Weights of a small mixture-of-experts language model, trained from scratch on English Wikipedia: 13 layers, a variant of Adam for the experts.
Below are experts of layer 9 (counted from 0) of a mixture-of-experts language model. Rows are named gate (a neuron's input weights, with its number), up (a neuron's input weights, with its number), down (a neuron's output weights, with its number) and show model dimensions 0-127. Each number is 128 + 24 x the weight over its row's rms, rounded and kept within 0 to 255.
Before each expert's rows: a language model's description of what the expert responds to. This comes from a sample of Wikipedia text that the model never trained on.

# expert 58
It responds to: Title and word endings. Final word pieces and title words in names of works, bands and places, such as Strang-e, Me-asure, Future, Dream, crisi-s.
gate0 [209 121 129 130 117 134 128 136 110  87 129  94 129 122 126 127 119 129 134 135 141 128 127  90 120 132 127 180 119 186 109 152 114 135 127 109 122 130 114 130 130 152 127 151 127 142 129 120 116 144 133 139 124 129 127 130 155  91 146 137 102 138 130 110 157 122 141 114 171  83 132 125 127 133 114 135 179 140 132 141 132 143 134 129 126 162 123 134  97 141  19 143 152 143 123 140 131 145 113  89 133  60 119 152 106 124 147 102 100 133  63  98 140 143 134 127 113 135 115 174 131  57 122  92 125 128 121 121]
up0 [124 132 123 138 123 117 162 130 163 130 131 122 125 148 114 124 126 129 104 131 129 115 119 151 127 129 156 124  98 147 136 108 135 116 128 130 128 120 128 122 131 102 176 102 149 126 128 142 125 177  89 126 113 133 124 123 125 136 128 105 175 181 100  77 134  81 115 135 126 152 120  90 121 128  80 129 138 112  94 133 131 180  91 127 141 143 112 117  93 127  86 120 100  87 139  68  87 113 171 147 132 132 116 156  69 165  85  63  98 148 130  93  95 145 114 107 119 157 156 120 117 125 137 133 115 119 153  75]
down0 [115 133 184  79 116 130 136 106 119 111 125 138 161 116 107  87 123 127 138 136 131 135 121 159 115 107 127  90 128  94 201  92 115 122 100 149 117 145 122 154 133 123 157 133 107 103 129 142 101 123 102 160 128 129 139  99 106 164 133  82 145 122 129 132  93  97 136 169  48 110  86 129 108 147 164 136 191 118  96 164 136 133 127 109 142 126  87 130 129 125 144 107 134 112 130 125 131  89 131 185 125 134 132 106 124 136 129 136 139 152 136 113 124 104 139 129 135 178 160 123 138 164 121 140 113 110 178 138]
gate1 [140 170 160 130 131 169 118 143 127 129 133 109 141 125 116 134  93 152 101 119 158 122 113 140 124 128 107 126 130 132  85 160 123 111 119 125 142 167 128 129  75 126 127 175 169 130 122 158 128 123 133 139  68 123 107 131 185 122 135 120 127 137 143 117 110 171 128 130 121 118 134 176 113 158 118 125 143 133 113 162 118 143 135  72 134 154 126 154 147 168 124 137  96 144 155  80 112 126 108 150 128  58 109 124 178 123 131 107 133 136  93 122 128 113 147 126 132 119 122 131 123 175  61 143 145 119 199 110]
up1 [129 138 119 152 126 121 128 109 148 143 172 145 136 145 125 127 126  89 126 136  97 158 127 126 152 146 154 131 147 117 134 127 139 134 149 117 102 163 136 128  80 173 129  98 128  63 172 125 123 152 143 125 105 127 115 125  63 148 131  77 145 140 116 158 184 119 120 132 125 132 151 108 168 101  92 101 132  94 129 109 107 147 147 129 102 117 112 113 189 125 129 130 117  93 130 145 131 128 124 181 151 127 135 128  75 132 106 132  74 118 165 118 147 134 132 189 123 140 135 164 139 124 166 145 111 124 159 166]
down1 [131 106 125 130 102 106 139  77 129 122 120 125 128 154 135 167 159 107 185 122  89 100 148  75 132  95 120 132 114 109 136 116 182 135  88  95 123 125 126 131 145 134 104 119  99 138 110 105 122 129  83 126 135  70 118 128  99 128 109 196 153 126 119 121 151  93 132 123 196 144 133 119 100 137 136 125 127 137 147 149 138 199 128 130 154 124 138 132 148 104 121 121 131 110 113 114 125 147 142 119 107  96 177 156 135 125 130 150 169 150  96 123 144 109 114 113 142  60 105 112 132 141 106 132 128 117  93 128]

# expert 0
It responds to: Compass and region words. Direction and area words starting place or team names, such as South Wales, North America, Central; also stray word-final pieces in names.
gate0 [133 119 113 125 128 149 147 113 137 146 126 107 116 130 158 104 136 107 112 133 112 124 116 113 158 142 129  84 140 107 107 103 125 153 127 213 213 131 134 119  82 105  93 153 122 130  74 171 171 138 128 115 163 120  75 115 131 127 157 126 127 112  93  94 158 142 160 105 127  96 130 157 128 145 123 144 133 130  88 118 128 144 110 126 104 121  88 125 128 128 129 175  86 154 129 152 128 124 148 101 102  85 145 122 164 179 124 141 128 163 105 125 104 153 141 128 135 110 124 114 149 139 142 121 124 130 100  96]
up0 [150 127 165 136 151 153 107 118 106 129 173 132 120 129 128 102 126 130 150 125  85 115 112  95 127 173 101 121 175 122 168 127 122 150 175 113 132 128 127 160 140 143 125 151 129 112 129 205 124 109 160  63 109 145 121 103  85 128 106 135 127 164 152 120  95 130 124 130 128  93 104 148 131 129 113  91 160 130 122 151 106 139 144 124 128 123 137 160 111 118  91 155 131 173  96 115 130  82 122 115 131 138 133 129 157 112 118  85 186 135 114 124 141 113  49 135 128 137 135  93 115 134 128 151 144 123 103 102]
down0 [ 96  74 123 125  92 136 112 130 163 120 137  70 150 117 145 210 181 107  90 138 109  97 160  83 127 125 103 132 125 120 201  98 124 168 145 123 166 173 124 133 127 127 137 136 141 156 118 157 113 128 113 164 128 133 110 108 133 125 135 144 131 119  99  89 129 156 127 115 126 135 154 127 137 126 152 137 175 153  90 154 136 138 116 141  86 111 145 125 129 150 152  84 141 129 144 135 136 125 155  59 123 119 132 105 129 111 106 125 118 117  92 136 105 108 125  89 132 151 138 131 101 128 112 129 120 112 127 113]
gate1 [144 136 125 164 139 139 131  70 120  90 147 128 129 197 115 129  84 127  93 138 103 130 142 135 108 107 130 141 127 111 111 114 123 128 128  94 145 131 128 152 121 160 127 126 176  97  88 161 130 130 108 128 128 108 114 174 134 125 141 129 117 108 120 123 152 120 128 129 128 151 140 109 109  98 174 178 138 124 110 128 131 138  86 128 102 147 137 135 120 160 128  80 119 128 169 100 126 128 136 117 186 103 115 141 126 131 135 163 118 191 127 123  31 128 120 129  84 183 145 127 127 127 126 129  95 139 129 129]
up1 [141 105 126  98 150 133 126 157 163 152 139 137 131 128 140 104 140  82 154 133 168 171 130  94  97 136 128 107 189 114 134 101 129 107 160 129 129 124 144 131  99 129 149 126  99 116 158 123 126 136 158 124 129 131 117 132 171 128 126 130 149 129 124 150 146 187 127 123 144  82 130 186 131 178 135 128 168 165 128  99 148  92 129 219 129 128 123 129 142 113 102 184 107 161  88 135 150 111 139 127 130 136 160 103 121 133 120  74 126 122 124 124 129 164 113 122 129 115 127 125 121 129 103 154 105 119  91  90]
down1 [182 144 183 126  98 112 148  75 110  76 141 125 127 129 127 181 115 128  75 123 107 142  91 157 142 117 123 150 116 123 102 130 119 110 131 126 140  98 168 138 129 125 146 129 150  43 132 104 166 125 118 136 128 125 115 140 135 177 172 143 123 190 145 154 126 125 108 160 107  87 130 127  94 151 110 164 113 116 126 140 145 115 129 160 132 158 126 117  87 133 112 118 171 131 149 142 125 129 128  98 179 115 113 119 133 123 144 132 128 132 127 125 120 150 122 116 121 178 151 109 174 114 110 160 131 134 131 129]

# expert 53
It responds to: Nouns closing table cells. Final nouns or word pieces ending a name, heading or cell in tables, such as Award, votes, Candidate, Strikeouts, Congress, with closing brackets.
gate25 [102 105 196 125  91 147 121 127 176 121 148 155 100 127 167 129 184 171  87 122 114 129 169 118 123 145 127 144 137 141 122 125 138 134 128 144 161  68 132 130 125  89 152 128 131 134 143 114 111  93 129 128 151 124 116 110 101 135 105 130 140 127 116  82 189 107 129 101 121 125 123 184 157 160 118 117 148 130  87 131 169 130 126 113 120 147 127 130 105 170 113 108 108 147 177 127 104 136 114 125 123 132 121  70 128 130 121 162 132 167 104 127 123 116  94 149 129 119 129 123 160 120 103 139  76 170 131 109]
up25 [116 125 154 128 106 131 131 141 145 114 129 132  84 107 129 129 142 192 124 107 127 136 152 123 117 124 115 138 132 131 135 153 131 145 107 153 164  96 137 126 116 108 130 157 127 153 153  92 100 122 112 140 120 129 112  79  82  96 120 129 156 113 154 125 131 101 147 120  66 134 127 128 172 133 117 122 182 126 128 120 155 125 134 114 108 131 132 131 127 134 128 124 122 129 173 140 109 119 104 127 125 148 130  96 128 128 117 205 129 179 107 151 135  80 136 149 126 121 137 153 198 125  88 104  30 136 127 132]
down25 [152 117 122 132 140 126 129 109 121 121 130 119 124   0 128 134 132 169 130 159 130 126 156 126 123 128 129 127 100 129 132 130 129 123 127 128 151 129 119 148 114 125 140 122 136 117 103 116 122 115 122 111 110 126 129 122  84 121 125 150 140 129 118 146 132 133 123 124   0 134 132 129 129 128 128 137 139 131 126 120 134 138 142 135 144 107 117 132 128 129 144 123 106 142 110 136 119 119 121 127 124 142 141 113 153 127 108 126 139 144 141 132 133 117 134 146 135 128 130 252 129 124 128 126 148 132 107 124]
gate26 [155 103  77 126 139 144 113 148 123 164  93 108 133 123 132 128  94 117 126 140 187 134 134 135 128 128 129 129 128  91 144 167 128 133 166 140 132 120 140 163 172 143  86 142 128 128 180 131 123 167 106 143 120 175 120 157 122 116 135 127 167 149 164 158  99 148 151  82 160 139 128 151 126 120 115 133 153 121 167 149 141 141 117 101 129 108  90 156 132 129 155 125 134 137 127 123 197 197 101 118 144 125 151 161 121 126 147 102 176 130 109 129 120 146 102 161 110 128  79 159 103 149  99 120 153 121 142 128]
up26 [117  91 117 107 114 155 183 159 110 167  75 128 127 126 125 162 120 125 128  94 130 121 136 132 127 126 127 130  88 121 134 130 138 118 126 191 124 127 130 118 110 161  99 192 136  98 156 134 101 111 122 122 136 129 114 126 163 133 131 122 126 174 125  32 120 112 129  90 141 161 130  88 136 107  95 125 101 120 129 128 142 146  95 117 102 106 125 167 130  60 126 127 130 117 102 134 127 126 123 101 163 124 130 136 129 155 127 139 133  77  86 126 116 142 146  78 140 129 122 129 134 130  96 113 104 136 118  83]
down26 [136 159 131 129 140 120 112  99 130 125 119 174 143 169 128 140 135 174 129 101 141 135 171 127 145 157 128 130 131 123 157 103 111  97 200  65 125 126 169 118 144 163 109 123 131 107 120  85 141  78 164 106  99 132  95 127 165 177 138 133 129 110 177 132 129  72 123 130 193  93 121 128 133 141 122 120 119 117 130 153 152 120 100 129 134 121  96 123 129 129 141 140 136 121 131 121 160 122 104 120 128 138  81 129 131 134  97 138 131  60 191 138 126 137 125 124 132 162 129 109 117 103 152 132 134 114 128 134]